Weights of a small mixture-of-experts language model, trained from scratch on English Wikipedia: 256 experts in each of 9 layers, 563M tokens.
Below are experts of layer 2 (counted from 0) of a mixture-of-experts language model. Rows are named router (the router's row for the expert), gate (a neuron's input weights, with its number), up (a neuron's input weights, with its number), down (a neuron's output weights, with its number) and show model dimensions 0-223. Each number is 128 + 32 x the weight over its row's rms, rounded and kept within 0 to 255. Numbers have three digits each.
After each expert's rows: a language model's description of what the expert responds to; "gets" lists some tokens that make up at least twice as much of what it gets as of all text. This comes from a sample of Wikipedia text that the model never trained on. Tokens count by the router's weight.

# expert 1
router:137128151177064105093162084139118139204115146161120135137140138103122121145081179094126147031108124139112120098109138141141107171165127176101166109091096178093111086142162131106133143054134157169085069047136165120132105170162077146091075155155126174132133129184164133118129113120119133100131081085142182115159115134155068165087148133127111081178113051171182123136107174095135088075125131122145137173190148113154111143147166084189126109135126114099154066129075134138166185093152159166135148088080117165147115098159136133129063156073110116103104144132153172104114132097080130123153066139123146102161135183163114132083159119122149093174093099161108178159080155121105147118169
gate0:158140099135096091120088146093112166122060147169113124176092095072154116085136152153094181116132090137115126136090144101125099115207078136168102156134118079153104199128099160097161073135169153113115089179106145199090142162078130150138112163101140150103133160141150174110092110145088081080120134166069128152169168145091166109128077168094157149118161150133136080188141155129100086129123071080127192159106101160145097128113146140086146152161099124116101127123090129096144179147164150060179180161108075145129165101121078142111100156124123103135012143128117134112117071186124094177167109201086084148144133117143142125141134157147139126127103101191102098144111173160166137142113
up0:090138114099135117073114136092119169141078143155127106118119066103203095145101119141106168151163100146176092100095087154090105112204113162156158123123162102140133115090150215116232093105090100115059113134091165132100149101123101056148123142081157154141141117162139131099130106101102137075110108135087176135157140099133114130132084113133124076191175115178187117099126123066097136178108100165127106112136108115083037217165076182123163110107112139169141137138051131171120112079075109105103121124094048142130122061153108139163110121123193138128111122098162170082130134156140122102171131142124125167156133133106123109158166148087126161125097120167133144109134142144135109166149
down0:102133144145124151172161112127086131087154116120151099143163141195144120128149085153134108132095101133140113105131093115174129121132137136142166102062196159130147136085095050122117158225144071143157105135145104085117073133138138129124137084169107131174083116108128082172129066143117137148117097165171140068163139052158123115128141114120091166086101077179108183123167120149153129137044203122123083138168148081120175154137169110153068170104142125145113113144176129149114087144088130155109089048141165139128113140093129157112126065129196103086198101162141104070157099147179162137144100083156184135132082141146152153107156156167103129095153075158121111127112158099088146190126
What it handles: Word-final suffixes like -ly, -ed, -ably, -ing on adverbs and verbs, plus degree words: notably, partially, distracted, much, rather, than.
gets: "ly", "ed", " to", " and", "ing", " than"

# expert 52
router:079073152131184073159145094116122174123113168159169119173170139122137100117164110110066165188117087154084087112129079103159204117144146092144124180119117074110070140106138092109168138103149123143077144131154106117120131125151194064179182142113157140101104112128153151148139143131131128106113143166114171141129102072159106095099149110123134097088134152154125124131165109156132143103088123107162116118143131116138188142111071147144172150089116046095158146145122095180072198110106114179190086148141182143182113129188149127088161103179112148063089135190155113171124078175154166120127147191118087160130145154132129115096164099046147110118077098128111105142059123099160164145100
gate1:122148092148110081101109104137142139087199128096143101119127137086149183173103135151120163109104142147086182122092196113102096172184158196145076131119196139127104135160080109070146149163113124182112157106143129115168138191123168148147167167164153146105146080114106086179087116048096198142092125099165101117190170162096078120114105161067172101124141140159088145112123151191204131144088087132121147128112165131180097140148130142138131133132149127194128118146147109119120141126078126125088166108167148128145135082106104187106140167119109202102132145098152195155152119123172101136090134126170110135129091167130175102107091117094140115146082107207123094131134138137223162107124
up1:159079150169154112108127152123116164106128164153112192142153138128163085118112123122090147097213163137101115130143126124195121117169107166220146159149194081119112144121175102100137092143142207177144157078116102122161138148136167111137189108143172150148172055124106123127162171141132103154145172117099092171111152136106125119122148128063197118132176151124138129170147111144143087140070091127083139122196117072159118155152094107158140107176181075145154101109138069102106152146094139155140159145131133218155133082130100144091121159137128128118153176148104106173229135166152171109117147112119082185141128169128159137129118104092156111109071134142091090126045162113133138166092
down1:112110131103140134099159133178119126155121090150179106184136115075140154068130129188125157106117102162090160105130115134168195168141085097125061113139135077118158161118154143093130107150105086141085113091095157167105140150122116059151091089106116162170105099075138159150142136102184078110097131155076117129166129135142181108188106124161092152079124141184150171158129105155101098083173080108159172126089169204043110084128123082139082135129171129142058131160173150121133134085110133129154144098178170115176153066165126148091144182115062089056104094116123102096050146126133113097119114118128134110141181120122140122157175097126108103118162158115113127118090111114107051072129
What it handles: Pipes after numbers in racing and chart tables, digits, decimal points and closing parentheses in years, times, specifications.
gets: " |", "0", ".", ")", "6", ";"

# expert 40
router:105109164081168081100121139102120128055150166121162155146185144125091155128100177127087127136034156160139098096102111144135142100192080173097077143148079186106063149158146136164186172082138089139132165125174164196080081104138108098131162111141092120143137126139070155112133141142080140095170135099081088138139138133147158086142141160097162032131115169122113069137084141084098106046176149090146150127116128139096186139144070152107185148146119113097136195115124128100152135107098142122139126090116163175091115134159143113093193154115173138085177117109180157138117148123151114098143131163170138109084110102152079127112132113060106144120075107142149136180083106087100125131119
gate1:182187088170082126097165079098123124152134118148081090132122128106139161141160111139149096139129124126132180112140224165130154099135081095105094118116084114056081133157144141145085088142085137176108106128096101141148157131173183111107109120135129148138172108147141071147057107117133147132125123120143123163075141158104118069118116115127136195168132121120152160158159165108165168120143130139132106141137139140201078108103121074106163078032170167139167072139089118128126126126094162141157172133097114167153133128082039178182101150168121114187106064134146144125142175112088154164096080126083167099162125110187159152142113142125200096166131157095145121144215116133090141094093
up1:113144102097166085163178129162135122103083120124122140110158145115065160110141127126097093130105166182103133057092185162129134110194155178124078127067092157146116113165131081123120146129146185149143151149077120151113119110107111121113137136110140117175057102168113146130137114132154200102096076112145101135133069110154164138079119142115137105130141141171127108180110118110139101136141181120129094148050120091127127090111140139184219155056154164153160090130121071072120162124107196120177174065185083091155137147165147117116180091135121126105123141122163184101127114152103055116074099154157091136091100115153077155093140125087093111138131066173101172194116136151169078146127
down1:150112154122143104146183095126138104178089152164114172168157145127092126112102118107085136141108146086040157165115138211122181077095153103101107114151080123142081138169133096151178175133133107140121124146125152065121141189087089077089157082083110139146084134148062130139106083174162109078091017157128145140135159113122097171139118098097122094172134096092102179156073141140132103117155154105105106154146099110122141167112139168161166170155138054145121113073131154108140112088131135136120116081133096107174123072111133146042181157081123112126092158175152165129123154142102138146116151130152098195112216118123083122112123151133128131112123064109099131092086155104194158152146
What it handles: Bare spaces and digits inside numbers and ordinal lists, plus Island after Long, as in Long Island Rail Road.
gets: " ", "5", " his", " Island", " \"", " released"

# expert 6
router:117136172096161128168132140101096126086134125144118092123131087187149135135060081142121127188197111133145136080144124095153143131163130113115131094134100180112207092100173118125179141137158120167113148173178100141060123063121179113150170125120176091122081125179099132111144156154126207107151122168149098161132151135102075142066122126076114126092127122091193119122133114165141153104131090135079146110129131138130123142121062213075142105069140195106125181132114155170081109126130138097135126107120080064158093186144164108073144131123091090133145136118117170181103095094209062130151157129101190074153119116088162137095163159074115126084151170130134088112102113110130124146086
gate0:106082133135097085107163182156160137158116076138156143144103102101179153126178114086158152146099122161134174117094115080123128135177168079143144144120155107135159074159147102138082135138131094208133148112137080144120122119114205122122140099103168131106145093185133064165118115118119136158143170211117107164140116145147066133064117129106178127155179084067092149118103171115141173095127133127174076168165165111162047140199180144121085139118138105151113152108134095190104111143097098091115126150151072127077162088098150143129161131113203132175079110101114070141097171148144201130117137132128169116133164138112113098145176164158174160131117177126175100097132183102195102103113
up0:104124117109139116146150156128115154084100100156178133138113153105113152154158116123171139108098102151144129116184148081149199091083115120124178147129069134157213088116103162066108132184188131174087136104167030140084108196153122120129107119125162105151108073119161083079105139120092116174108134182150164173124107126134155156104107125125160162129177142099113169099116127114129186129126135205105144127145087178151086156153143067104113083126064182153098186095116170099117122118055074116169129152153099090113158177065120119097095129147141151117135106124153109106122118090105170099099158089149147075157148119116147145149140112203107123132149202167153071132174077121118076147131
down0:110117092162145163123115132142113179151113168163166088114101159182098121112100068171155108125143148129122171127207061142141147126108159164098154164136169105155109172142117088097132142124098055126168102098119154064131137070097105153100084097106145160141146121175166130107129116121088155133094102140134152109136157148075132156136158123155120188105103131134184076091170121162158131123204111153102153096128082228127066161136147071097130136174116066143063143162118126124140142144089172130136181152114130114141113125141086141137157173157115080158129136105080137125143052135152118176133082105145137188128156117080154111107151135120099146167048160065134151071103218078141129137174
What it handles: Mixed bag: Greek and Cyrillic letters, day numbers after month names in dates, round, final, Hungarian, plural s endings.
gets: " ", "3", "2", "s", "4", "S"

# expert 36
router:147205173138150133125168097121115136127065112124136169119114092139159173128121177135123105138104170140118099122132144142123119113174118093102144162128121161127172163179083185065112089065082112117127095083148155147159107090176088127161110129135078119141194090131084114119151142133185167109111131082105133157142186179140139087128125085156171131210144138138218125179125144086073128142119118159209159116101074116157109070061098141110147103067189180113122131060083100122073109081155128127117164109111115174142108150117069127081095154142082107152155100160116143113176199128110155131107092141159111122115126125162097180104178110156119131147142095127149138128142162172141085063142
gate1:110127136133193075176158092131137106100130128128147122146127146127166131110117132106109118128100133122202117121118160197076159093167079106115125172121147139121164090163146203126126132085075201081075139122098136137123111061123077044123165083115058073106174120126074096138113157147127177121143142143095116109160081082064092149098102113129160083129154151041107147136146192098136105086162077100152153097106130145130108123093143127102163158127129095179178147158061079056117144104111107149153125113180153135129108102091111097149086157173063139095150067153103171150139174119151141146118115153108118188127121174108134124182146120128153190151122087066153143092111140108147141123093
up1:121073121181082127124147141093097103154147176126165166127089143082069161140093112120113183109092092145082176112081138137143122127158121190093103119078151081139066154136132105133101133152123144137122137100118097087108113149103172143110138154180203137089086107147145097091125086072116100076139126045176104144148076171200113122150132134112124178134180115189137125119112120155121172104143143086129137056104137133126113117159144120185096090163186121096126112124138170091188104163091140161087127128105113120139116157109112201123141086104157108157059136096183190100077157133093154159145150121154103101118136069120124071133104095128104149136171157158100053204102164176155099161146
down1:183152069116206148190133039120154193144110129126092115099138106112143130147163106120179112179149202155147046145108093191124180115130170069121108156131082121092068089145113201102142098193160101091163131152102144143151119149143133178106138087134137166119117110147111126111175152125125092100106083170164156124154081139097112149087079086157135096170140153171129101065128162099132111109115090138127068166126138110092070169150138113114142117139128095137142135138063156098150103114143140138126157111117168082141129114078085184136165202121147163086118152122177098167189159108139091136101178112107084145109185149128155110113124111117116077129114103141083192065138111137108105130143
What it handles: Word or first piece right after the, The, An, such as first, latter, own, largest, and the e in Thee.
gets: " ", "e", "th", " first", "t", " most"

# expert 46
router:126076118190101116114185178134095095103080123152090110138132129076179101165200114114104131169199131139108128129157103132151120085093142137155104067180154116139191194107125105135142140091143110092170116152151158134160152131161155098198184151123127128080141127139120156134101125126204119146159147147096146151148115127064100123134099109180137111105088104083128174139158085091119086079128125064086085105135100170095147194179128135145090126108099140125186133108096130138067087173172084066156126127184147161088181115185131183131125086185141090127150161149091168112176111132103164093161194074098085158069120160131155101165132108101125144154146140114134145075137115080140110140121
gate4:117128121101083114094152124136134119056070125140119085106104117169079156097095097149131176181135104149181197129153130074191101155150059150106106099185136078077148116092137101150152109150151060099129133159135136084099164106137096137099188085134120046133155100156096120144092064147103188149092124145089106118152114177110124152153105092087139111164123143111134160092130088086117055143085161103163143163146108087113159103109122130096111119100137098108137164168104138162136126124144100116138179122141149125036072138164095111108107145105090144117115123144078107083144103151147152106184122160112060191138126139115130128083085152107211068176173187138113068137143172112134145078130
up4:164131068130200167150116102106093081167169087138114150142164144142107136137162123085112071164157168144094057108118123152038110152094166085146198157119086141120138145140181170136080110146114114142106120091156102100097055103109132084109088115132132123135183065087183142128192193103135099163179137071121134117087136089125072115083134149110096134121103123103122113199094169146155191159168117152113127150150139152141066158093093181152101102171150128112102138102156121101130171061095151150084144141101122173188138146101170141101112144139111094129138077132167157170102158123133117132045101167107147069139146137133097137096125114104121164138071109110120176121078086164104129166139
down4:105118185161137125122151106099143116088182192102120110090074144147146144134169126145118154056166100120156124196195104123144111144110116097112141126120123081114143128115105034091206136147117078115169126114137109111110063138122104102115167143108164154089182092110159099148115140148124149188060096136125139118169132131156066074130092145117118111140183105072168142101147087104112148111116145079133083162113133094146184139113133103151149089137084147165068145092128106146136123101145124149103130097143141146130104156216105106143121138109091150150118129125130099112140129150037082116154118049072140087066145110171111033079134127155134106129103220118086147121106136135120054090114
What it handles: First pieces of lowercase words split into parts, like ter in terrier and territorial, pen in penicillin, ba in bag.
gets: " |", "s", "em", "ab", "va", "ba"

# expert 55
router:145155191132064164096107144109122072122131155165148192126141105137141086120145142105141064081094169102104125174106163185152089108088088149141136165104125145131176214099138134142185070136122127102163137135113124196143108151163066112161107133158193094172151180154133094156084125151140141093123136081172081139100139159154140105149136192117157126198128117142190150137100116143131124153137138075120168095133138088144119107116170096158102123115141175097126080065146160109130048132148120113156157097066110113110112105063071096110113107083141131171134135085099168078142151100125039069158125115158135134126131099178149116129110088157151142123149151141198125132148115148100073180188
gate1:118129167121153165098105142100109149103169131180175119132159122173071151138183158096136122173101150096057157097113144116134150078168123118125157150057118090115122134196156114129100084191104062145129133112139130119106132077154144160159181106153104134099143104114106147190135111091134138088131116106161125147164186134143075111081142150142105116120161124129090104096124172184128114170112168166152095101078169170112129094089127142130119083169159092255094078190199066160111131124132108141083154134131131130142128095114099081135122117101161141120142087101090153097072102111156134093160052101114146103175178137151159175087111104113143141133086147154213147167149090148156134076129
up1:137099092147143102103104154066162155210177167095121117119088110065099106161064102194158120133183095086142089160118136104153096150089123133119111139127152115142161107085134050182142160076112141123110078161168146162135102108086152105049130096121153204144121172131142147056119163120101172137190160172143164137121044140078122113133156064135141059125133160134127166135103152146071190090132097130148112116181084098135142107200095140171170142145100098083121140087150178128154175090100100120121076115122119073153102108153141133085124124135152088097099100152138111155143123168129129131150111136115110141112137194093097198144128109083087154131164107137115122117162152155182129159108
down1:143125151193156213121110120083108174148092107098139098149203154135177149112114133069209120100060136090162141102154161098155150124112078150156169090167152159104071117165090121093098132077140127101167176106190133136164146128117222142129129118091100184111178166118171148155182071186129126121162159112135148142093080125095109112035106111080148177104126155119146145102094134171140073079124190153094132126156139122177071132150142114170105134094141162183077105110154116116117104134092179129178139124142121113131151108100161104107136149111177114079156174142093144196140132157089148112111137198103108131136135147141101180161133131157088144140153111158163128116108102126106116119174
What it handles: Word pieces following in, out, over or for at word start: out-flows, in-fections, Out-laws, For-far, plus suffixes such as albeit, enjoyed.
gets: "f", "er", "st", "all", "it", "th"

# expert 48
router:103119140102078098094113180137097103090110151128106118103090099168102172156155087131062141176159101182172115087151139113103174122101097094137039081189099092130134114129113135125124165129150091128174117165146166097110107145121150112140133124115125088150120109079112152132128116135147096172136064134095122142125171084143129114155088177103086136068052191145086134157174139109125118146085142122080131128105121078178169137071115166121077177158105208100097126177146153124098092168117109143143127159158173107105139150127107144187124115129169138146123182158098059088164113117128137081128192087118064203093140064194127133185087139135114169133113159120113118075152139110145083187131
gate4:178118082125111116095080128106128130124106127218232120134103140124108124156175129124102114166168101139119092100149214111156117139151150128159195082168110117130150078118125107140062085220131105105111102168098129099091139130163127128147104072147143129193101134096137135142173047095090163144107140115131121111109151113118108112062078145101073164172173194129160125164181150117129142093183144125131160131110104128082170153078112141088099132107154113121186173136139174119123146131111150175157118138145115157154093120154118071172108116178170150139109184067126082094193130154101120128129136119157086115150151098162074123079147103122099131147135146179133052187152179117121155139138
up4:124094139148128169154119071198160135160124126169157112150132128140144175204104111110125165197122083091115168111165092140132124122057153109175131129157120122134145042086143105145122168117147126170155194094139125084151154135136138062146186079188118151070131145137122170092178086124103109084132124116200146137177038073148171117138129097101138107156168149139108179136160048158108127148148119164143116141173120132094110165188149074102182177177122100129131151088156151121194168112086157107165119101107108114144115127142138088182152104140103179148161158081155099093119183070104153109095086129112129113128115112090165092113108148083126154140148140119104122125127094112146092053111
down4:151145129140113119113167113107141129081102119182123144147161108091083190130077075130168112076166117078137197130201138153082100198187178105068115125074115096156098134131143138107137138132113095123191107100148127131146155132148124164101150125068163104164144170085205123161068161162103117138139155127116083172110143095168110134118170175091109194095145113122182123071135137108146148093139161086106147072100110148143190145125125196107107110080144119155099154198161168129097087105116068108121170121114105135076142186077164144099122121099126058082104168163091132138129125137125098163124135186135100136127189089145126146079107130115161190083117129154129084116116111176177119155130
What it handles: Syllable pieces in foreign or accented words and transliterations, such as ē in Cēsis, ö, ú, ju in judoka.
gets: "ro", "ma", "ö", "0", "ca", "é"

# expert 42
router:142127111075179093116109150129065127105154082129081185153092083138099124114126136158189111155128125145148079092132152143104098145113122109064113158165093103155161114140126125086150189104153101122094141120151100117163143161162084104135137103100157067080096140085065110130163106111112139163104080081072077092176100072097136127166102101092116121152136162174150193160184061142126122138134109154088135070138071134117094131161104054107142117093089137089173115146173185124096090134107125157144131164096164086102125160099122104174170099109098118116114129096126075140123130145145160161115144110141141116127139174183147155121091162196046144070154128177110171160080154180160058087158
gate5:131095091131143115138116127155113154136058147102133155162130147117130179130188074150161144137188197088079142141161174103103092095135139065168099095124051141088077118087084071101157154173114124152150067146160128149155174095185137046106199156122109172093101095117160157077130103099164121111215121134124125142127183134160115141126127114147134127166142158133159134117143065107166128152099114145137123132120160096151144115184102115119164142096150098131141133111132174156127171114125102119141121083187116098156132148136106163101096163125079158147142163203075178145143088069125103137113129044058116072123110124108188107089145183153154125097123056132111152111167099122137100083136
up5:141114083129123080101152112154109124119076089070106144187047117130083150083156102190116150133143180113100130122141182056095121101078092101165095112147080098118071116123059112106177168184133104155106122150157056080202178170091144084107132126105111151097096081111118131130104068088086099104182112126123096091177121113171139143155120115094106110163116159158137162113164094113201147145122135155139165102125159074184144113163134097072130112104140103150142103099143186121091134131084135141154133143126162085145121172066073122090140130120104170189149158175113144125157065120133132111067157087168113083134110172150148085096104182154131127116127077113101164154154126135164136147152
down5:098146169168176135174176089085149144163129174127122156096126096128121113101144122141119185116094094124195108105114094134152082140076173092140157132129098122148134180129087197119147161131133133106202127209144132186081144123119103121076138085146171162137137171095126160129097144116068112127104137127147166123157169143164103124108150126096152162104068144059139105144131116218174137066133084056149137127179131141141137079136113188106068184203095145137073126112119114103143124160070130073135153139119110082095129115138143097120163121149147135136107076087071107163164122143099122122072149125150189173093145142110108115139187081161126146109132070131183136076120140078097131177103
What it handles: Mostly the digit 0 in football and tennis statistics tables and in years like 2012, plus table headers Apps and Goals.
gets: "0", "1", "2", "9", " Apps", " Program"

# expert 30
router:108080085113145093123158128146071131147148138143226108160131079136135106178165159205128155117125140121092079117076096131166126079150150122160114140110124103120122147156177144158135100138136142096152105116146128113113102137125108132178169107207104137131104143146151155136084071124111088127059168071108137145186155108139053149158175166209155093135147129094193126092097095133104108086148118082173091197145121129126122079086195108145133180101143069093124073180142119103178087127143143142103139102145109176116095164135178091163097142136105105122111115176110094169152142157114158130131123164106099150112060166077109172172133106126109124115176083147143113080095137168174175167186
gate0:124123112111158113064121170162128055088163093116148125194050172095175081144129120102168160096081137105134164130139118137098122169173136169109146170130186166145145116091147116176094157128180111192077095177098032114083134083082170134102098142176120118118117061071087091064073180108036113158151145141090113085062108139105164137116163154170107099144135154096146165088114117156191103131112111121154148166139129162154123165164149149125147103164127104118142107088164047101095115131117123135081115140150123128087150085135140175079160105111189089128150140125139141121133127161089106150157113128106100091127131092154125083117068111175103123109123149100164125106102151149140167107132
up0:194118124116099121134089097109158139128126106073114091117165151080077195117115127111131113127155092148108143124196161104127176104090102114085153089163146058117128155107122141097144125163096157155131100124103163102145185167097172169089161114124123169146173180122131109181075117131182146152142094138133123188129143157135114133161139095127103130119100088132145119166148151123185153150068152126074139080143122160143157138071069072101073109053134183161128149155110132148193182157135129146156093123084169130174182074124067123160138122078074142048112121086129120108097119091155162134156157119197137147159126097122164094094168161111095112165070144202139080165129077137086124129100
down0:096128153148120180069089134173172111111111093174148093155107175057130101192133063139138111119154072115129134116149131152065112143179110117128114099138134114162128151101161160156107082119103087166169133141130119123127095130143068142143101164075122126187151139157119082143063043133153077146137144125079160114173128127112101204062168151209110089096162098109181132166105135163075095074148130162172176136130130133115149162189120149116099164150102099178129104174102126100128147104131109145085165125147150131100090093102120129116118122185143124107126206151092117138135084107095133101140175101033132124091106099093100133096095115122098095070123184122099089108128161157054112123136
What it handles: Auxiliaries and copulas after a subject pronoun or had in narrative prose, such as was, were, would, been, plus never and no.
gets: " was", " a", " is", " were", " be", " are"

# expert 18
router:117099168121146178141084213129129122160189109112161147144128125144071098134124137115152071083144152111123161184117118117118135082142090149089101174140166166113111179162170130184123115109160098152122121068117135164115142115128072150116124117127150148103138128182113127108088154143160115120166170076135050126152130171162129112161143181128131089132158147138176134146059100103142113084195114082197145138101120172174090143159154144159107107187154054146131111079096117153159100165143157130124199124091058171117111054197149094123097111050125112096120069134168171170162116119139104108109168107199131132111085118112104128174146069132098138099091127193129111096090142119152138151137
gate2:137112140073155128134034083119124140150117117104110163101095143125124155149147150105059065135162106146165114130092090121145155151065117137133170150157106153120120129167057099120154138175118162144145080128111116153096192167137120171132181156105138111147121208092100172114119134094084098069150136103116112139106143141117115098135169140123114133096125031116152129198096128137074084167065180087120142144150186100167117096162141118132137105168116127176128199122151102102119122128052145092173099175165133140076118119116084075123179097126095106146114122101073140167222079122151133166148115130156128147158110128098128178094149123106046141128121107160076119089142141157170172154175
up2:102107173105156107146087144128131128090145087170111166076141143076111152141144127158178080077148118087126141127117108135134125170115178100170101135186151118153161093157140133149121196162147091131118181114112119143158133070080147113145108128126124092108128061106140155132145171141152113082142168126067098101152120164116138176135111196103089151138140072108132137069132146076092146142103102125135123149117095061143097167108128144134185156155071097178109129148129112165165105132100115161051122092169107174180106127120133151063087119138093109125116087094170157186173173162140183171141153190095146112153078146057042100156118192112136110168120113140081177081134147135117171141045
down2:155127165158079083096130149081092132133151076086174091132134145191100162113141156119155125136162115173114129084116150098086102086116146127114161116166087184123149150108140151144132066113091149138129112141141161100165097133145073098108092142106125108085098130151159136106105138104119104128161149140115129222109143113171202133122115136143182141139121179155125126118171138102088111066108076099132152116117104149126158105126147140154106084106074195126106077107125131114100097185099144087108080132081070130166182112116096060113088052029107141144099084073182129126147122121121170104146187102123196136098139163189147124150077076119095158118129183132208106164080091128085141114144
What it handles: Word or piece right after was, be, is, had in biography prose, such as born, buried, based, completed, included.
gets: "s", " have", " the", " had", " included", " has"

# expert 62
router:179126103096152113130129167138098157136112141147128096109099117123075116129129137139172123170088105164101096142118124133110105168081117131156096192153104139160081138137141094096118169129154123101132128198079052153059128118094209126135095155157113178111137118117116160116142126139112168093138207146100106113090172060185110103080142149170084132095171138155153136080117133135115083152164120116129048104101119105079130126189167175118062131108141080100139200168163076155174115037122118090110137183115152056127146188137149178180191134136144154131106123140130112159107153098123103168145103167129110160177142122080140126112161105121134124121101158066119142167114058184088106115141
gate4:116164129126101170093187080141128152193068164102133106128120105124073155135142148131045103129140108148105132111151114154073132095181123068150109131126139153097116087139151183144105067168106103100075137150147090068128107150080131160118113171172092172140153143067125118183164148103071127102121091140123145099156185128124107071132150151118118158080098106129084098118093146161167142103151134150132103121129196186123099126092177132114098190160063117185103172136108102160153140083053120138088136171096144111128202167141155146165143138138133143118114104123081086132141167132144124119137096146139142161175159048135157184162096116141115144128175201114174164161201122142087142170171
up4:139140177196137121116125159077168115127167124159142090138151114107177065163108105148152152103120177082101168156120185134120115137098141157104122160120093128141125149166130053158078146120090120127193070112115147158177093118171112134112132090118159129106115103192121086144116168139143133168164170034126068130129117164123108126099081101136170097216103131122153132177152159087096137133118131116142161108152059081157100153169116141185150084107173122123119071117095129120107137123171137106156099122157054199139105063111120109102113145123117101128121143097137185146126103143153096113090144114143162079036065167200113114132161160153137142133126071164103130106078169111152148070083
down4:173141167174143140141170102105130112136155119170127192156136173152083125151212075092142180155064098069154138109114117115084147129181127120118069116115125159118101133139139136157085152111144144122106145078169140113084102152125141139158104168139115111187161149141113158132147130110136124100161181127139142105112090154113161108155139131206134130110135185107135137181113151107139153095210149134165140137086135172135134204090193163101110088123088161114150178127096147149183117071088146141141103205110090086172104150095117138157176143107080085073180131114100148093173057093042174084131115137141111103109150145157093172094155195167133119134126150133114119140154076145142182137188
What it handles: Token after a city or institution name, such as a possessive apostrophe, comma or period, or words like Press, Times, High.
gets: " ", "'", " University", "\"", " City", " ("

# expert 60
router:083131138131136148168114083082097082099179153085188109180183131167117141136109149105085129162055142163145108074095102085075106138155152094143129091123128154144086070174192169112165123123102104106112071117145182151077154075158175094134114168147120082130106139135099157114160122102093146063156133075149120142170187140175160119146148062103109156151126141137152096136135183195067115082145195163191111131076134121146157072091088181115106081129143147110112155103121147137153122145143134131137145112114164087175112133153121139119150155103129182107174096151127141087093097104190081091142103106182165128081107095139091177119141142094120065118142151142152124200117099107133067133139
gate4:105142167167114141143140138076131077080137122162140116160163117116128080122131165131162104098144077078143109154103086155083123105123182108135168120037168122083107121167153144145155090165146158105164156185132161134117141152085149133125158171106155150164162109144082177121076118117118139123162130174137065074112121149124142085147162130099204128119090102151155092112117121130169149125138115054130135147133121162166168063108086157125076190147098124092091156112155185150146049115145166144139121127103127088159093184089160144105127177123087176205116123081136156094147090183129116120117148197148125148134125124023144069133118129188146121160193122115171154140089154061108110122123
up4:120167118144110143137175160104121101091094152090112101090143131144173076084140129149087119092153104126135152164109054068135108159083174063154077120064162092114136120111147166095187109135187134127165172169158154128081141175086147084136117108132112134194131118116112173102095176132110180153174146182141093089065133159138174140090135189095184168105112141105120092109070126177107170123104154073130097154139134172132198117102096183167095221154138123130065125124130104145131081136134128142123133135144123130159107108104081132104155120134091170200122135137091149104116099191119086106105089102153088115115124082120177110134136093201124102131209155153164115101106124080150128140136
down4:154095089113167141147169139127102106128073181124089136061140164127102125106069109103157142182176113120098132168141113146100109058099179110075127099135110183160141103129131131093204103160112114136067206149100099125100124184195143130080126106139115153143083216169146132128169116192141120133142160150086101115140149089122090145095118059144084083142180181113107165147173143122166172128185155111069141097151118094121099111138098143105180098142159154186101080140079106069091093143138125166073127109104119133150199089154142112128088156100121120111183175174118110134126182099108159130145102103108110137089130065111084131137095186102116146133132096083089149130175155160120127121146
What it handles: Hyphen after ordinal or number words in compounds, such as Third-team and thirty-three, plus nouns after first or high, like school, medal.
gets: "-", " ", " round", " School", " school", "ly"

# expert 0
router:115126162155164063084132145095145145144173178119127143163097100159115107094097174175124159106114089081121111128116175095105169134122089079141101167166104084141097082127099187097130092098065147180119094130104100091133125148084123188124101152117043139166124093135138100115146089096088137078125056120118090094134176110100142072148126063094176160159138118142092138129141175175095143124139127165152160084133149113150180114088113097099088134094139160120128101135141160112120139169093075163142127148098157122147098143070096139125138214065095090118169087120109079111101163144194155104143154108161122086192168115196097162120131133156147065117140210132135112154155145190137121126080
gate5:158104100133133167112092149163159071124132118157161140140108091056145090136107150182137066057139203092101149133117121115147135124097105145136098125105157123090134208178132119143126104166125181167099149069092151142132162131157088126195147106121151116130135185139122189103120099060150140130135154127088133134144072143099111112136097135200207132111165143141131142113141117087164140179120100118131075121142134141170057138136149110161088072090131127118172133118141146166121048131143160140121070184127113155113168081133102137145126206113104188132107244115159120129121073149118146135153134122142026145094075101148146132154123144124065179118078121118106141140131135164111087116141
up5:199093130102128127086150157119104096080143080157094148103176133118117065120085171147176132066098169114156112169140120139157140145092080094088089160157112086150121172140121182145152155107174190154113153084049088114153132181067092188154119089095116127169129127140092126092156075099090141176137089101079085121123072141095155129174047133174123167184143157158151118110144102104103123161163086116098138099151128094107097106106076091146086126157131128092157104156155193155110064173113131158142095158073122152144116115129069091121155217075138138143137167095142109083128114156118165119109141161154106091099135142189107111133099117151129161093138160104127137144093159166075107147138
down5:117124230167138152132151149136146140090091176118151090167171085131131124092112168125059112164124118099187100123100116152141116131113114100072151158110147073138130099148147138126153100090086176133116121124078062126167103094122110074105117128135111083096122138077154139108156100126114108155137058134133088130112096076162089106156119092061131124181169195129152105153189103092069058175114090165099078131143136154135134087131172147119120124141136141073117073117162124098087138127082172140102114078181068084151115130118094105146130177154140117136109160083102144092085138183151112090156138109118142120118165111129115166075091177167167112095107128166125130106055239167112104105119
What it handles: Single digits inside multi-digit numbers, mostly years and table figures, such as the 1 in 2017, the 0 in 2007, 1:51.
gets: "0", "1", "2", "9", "3", "4"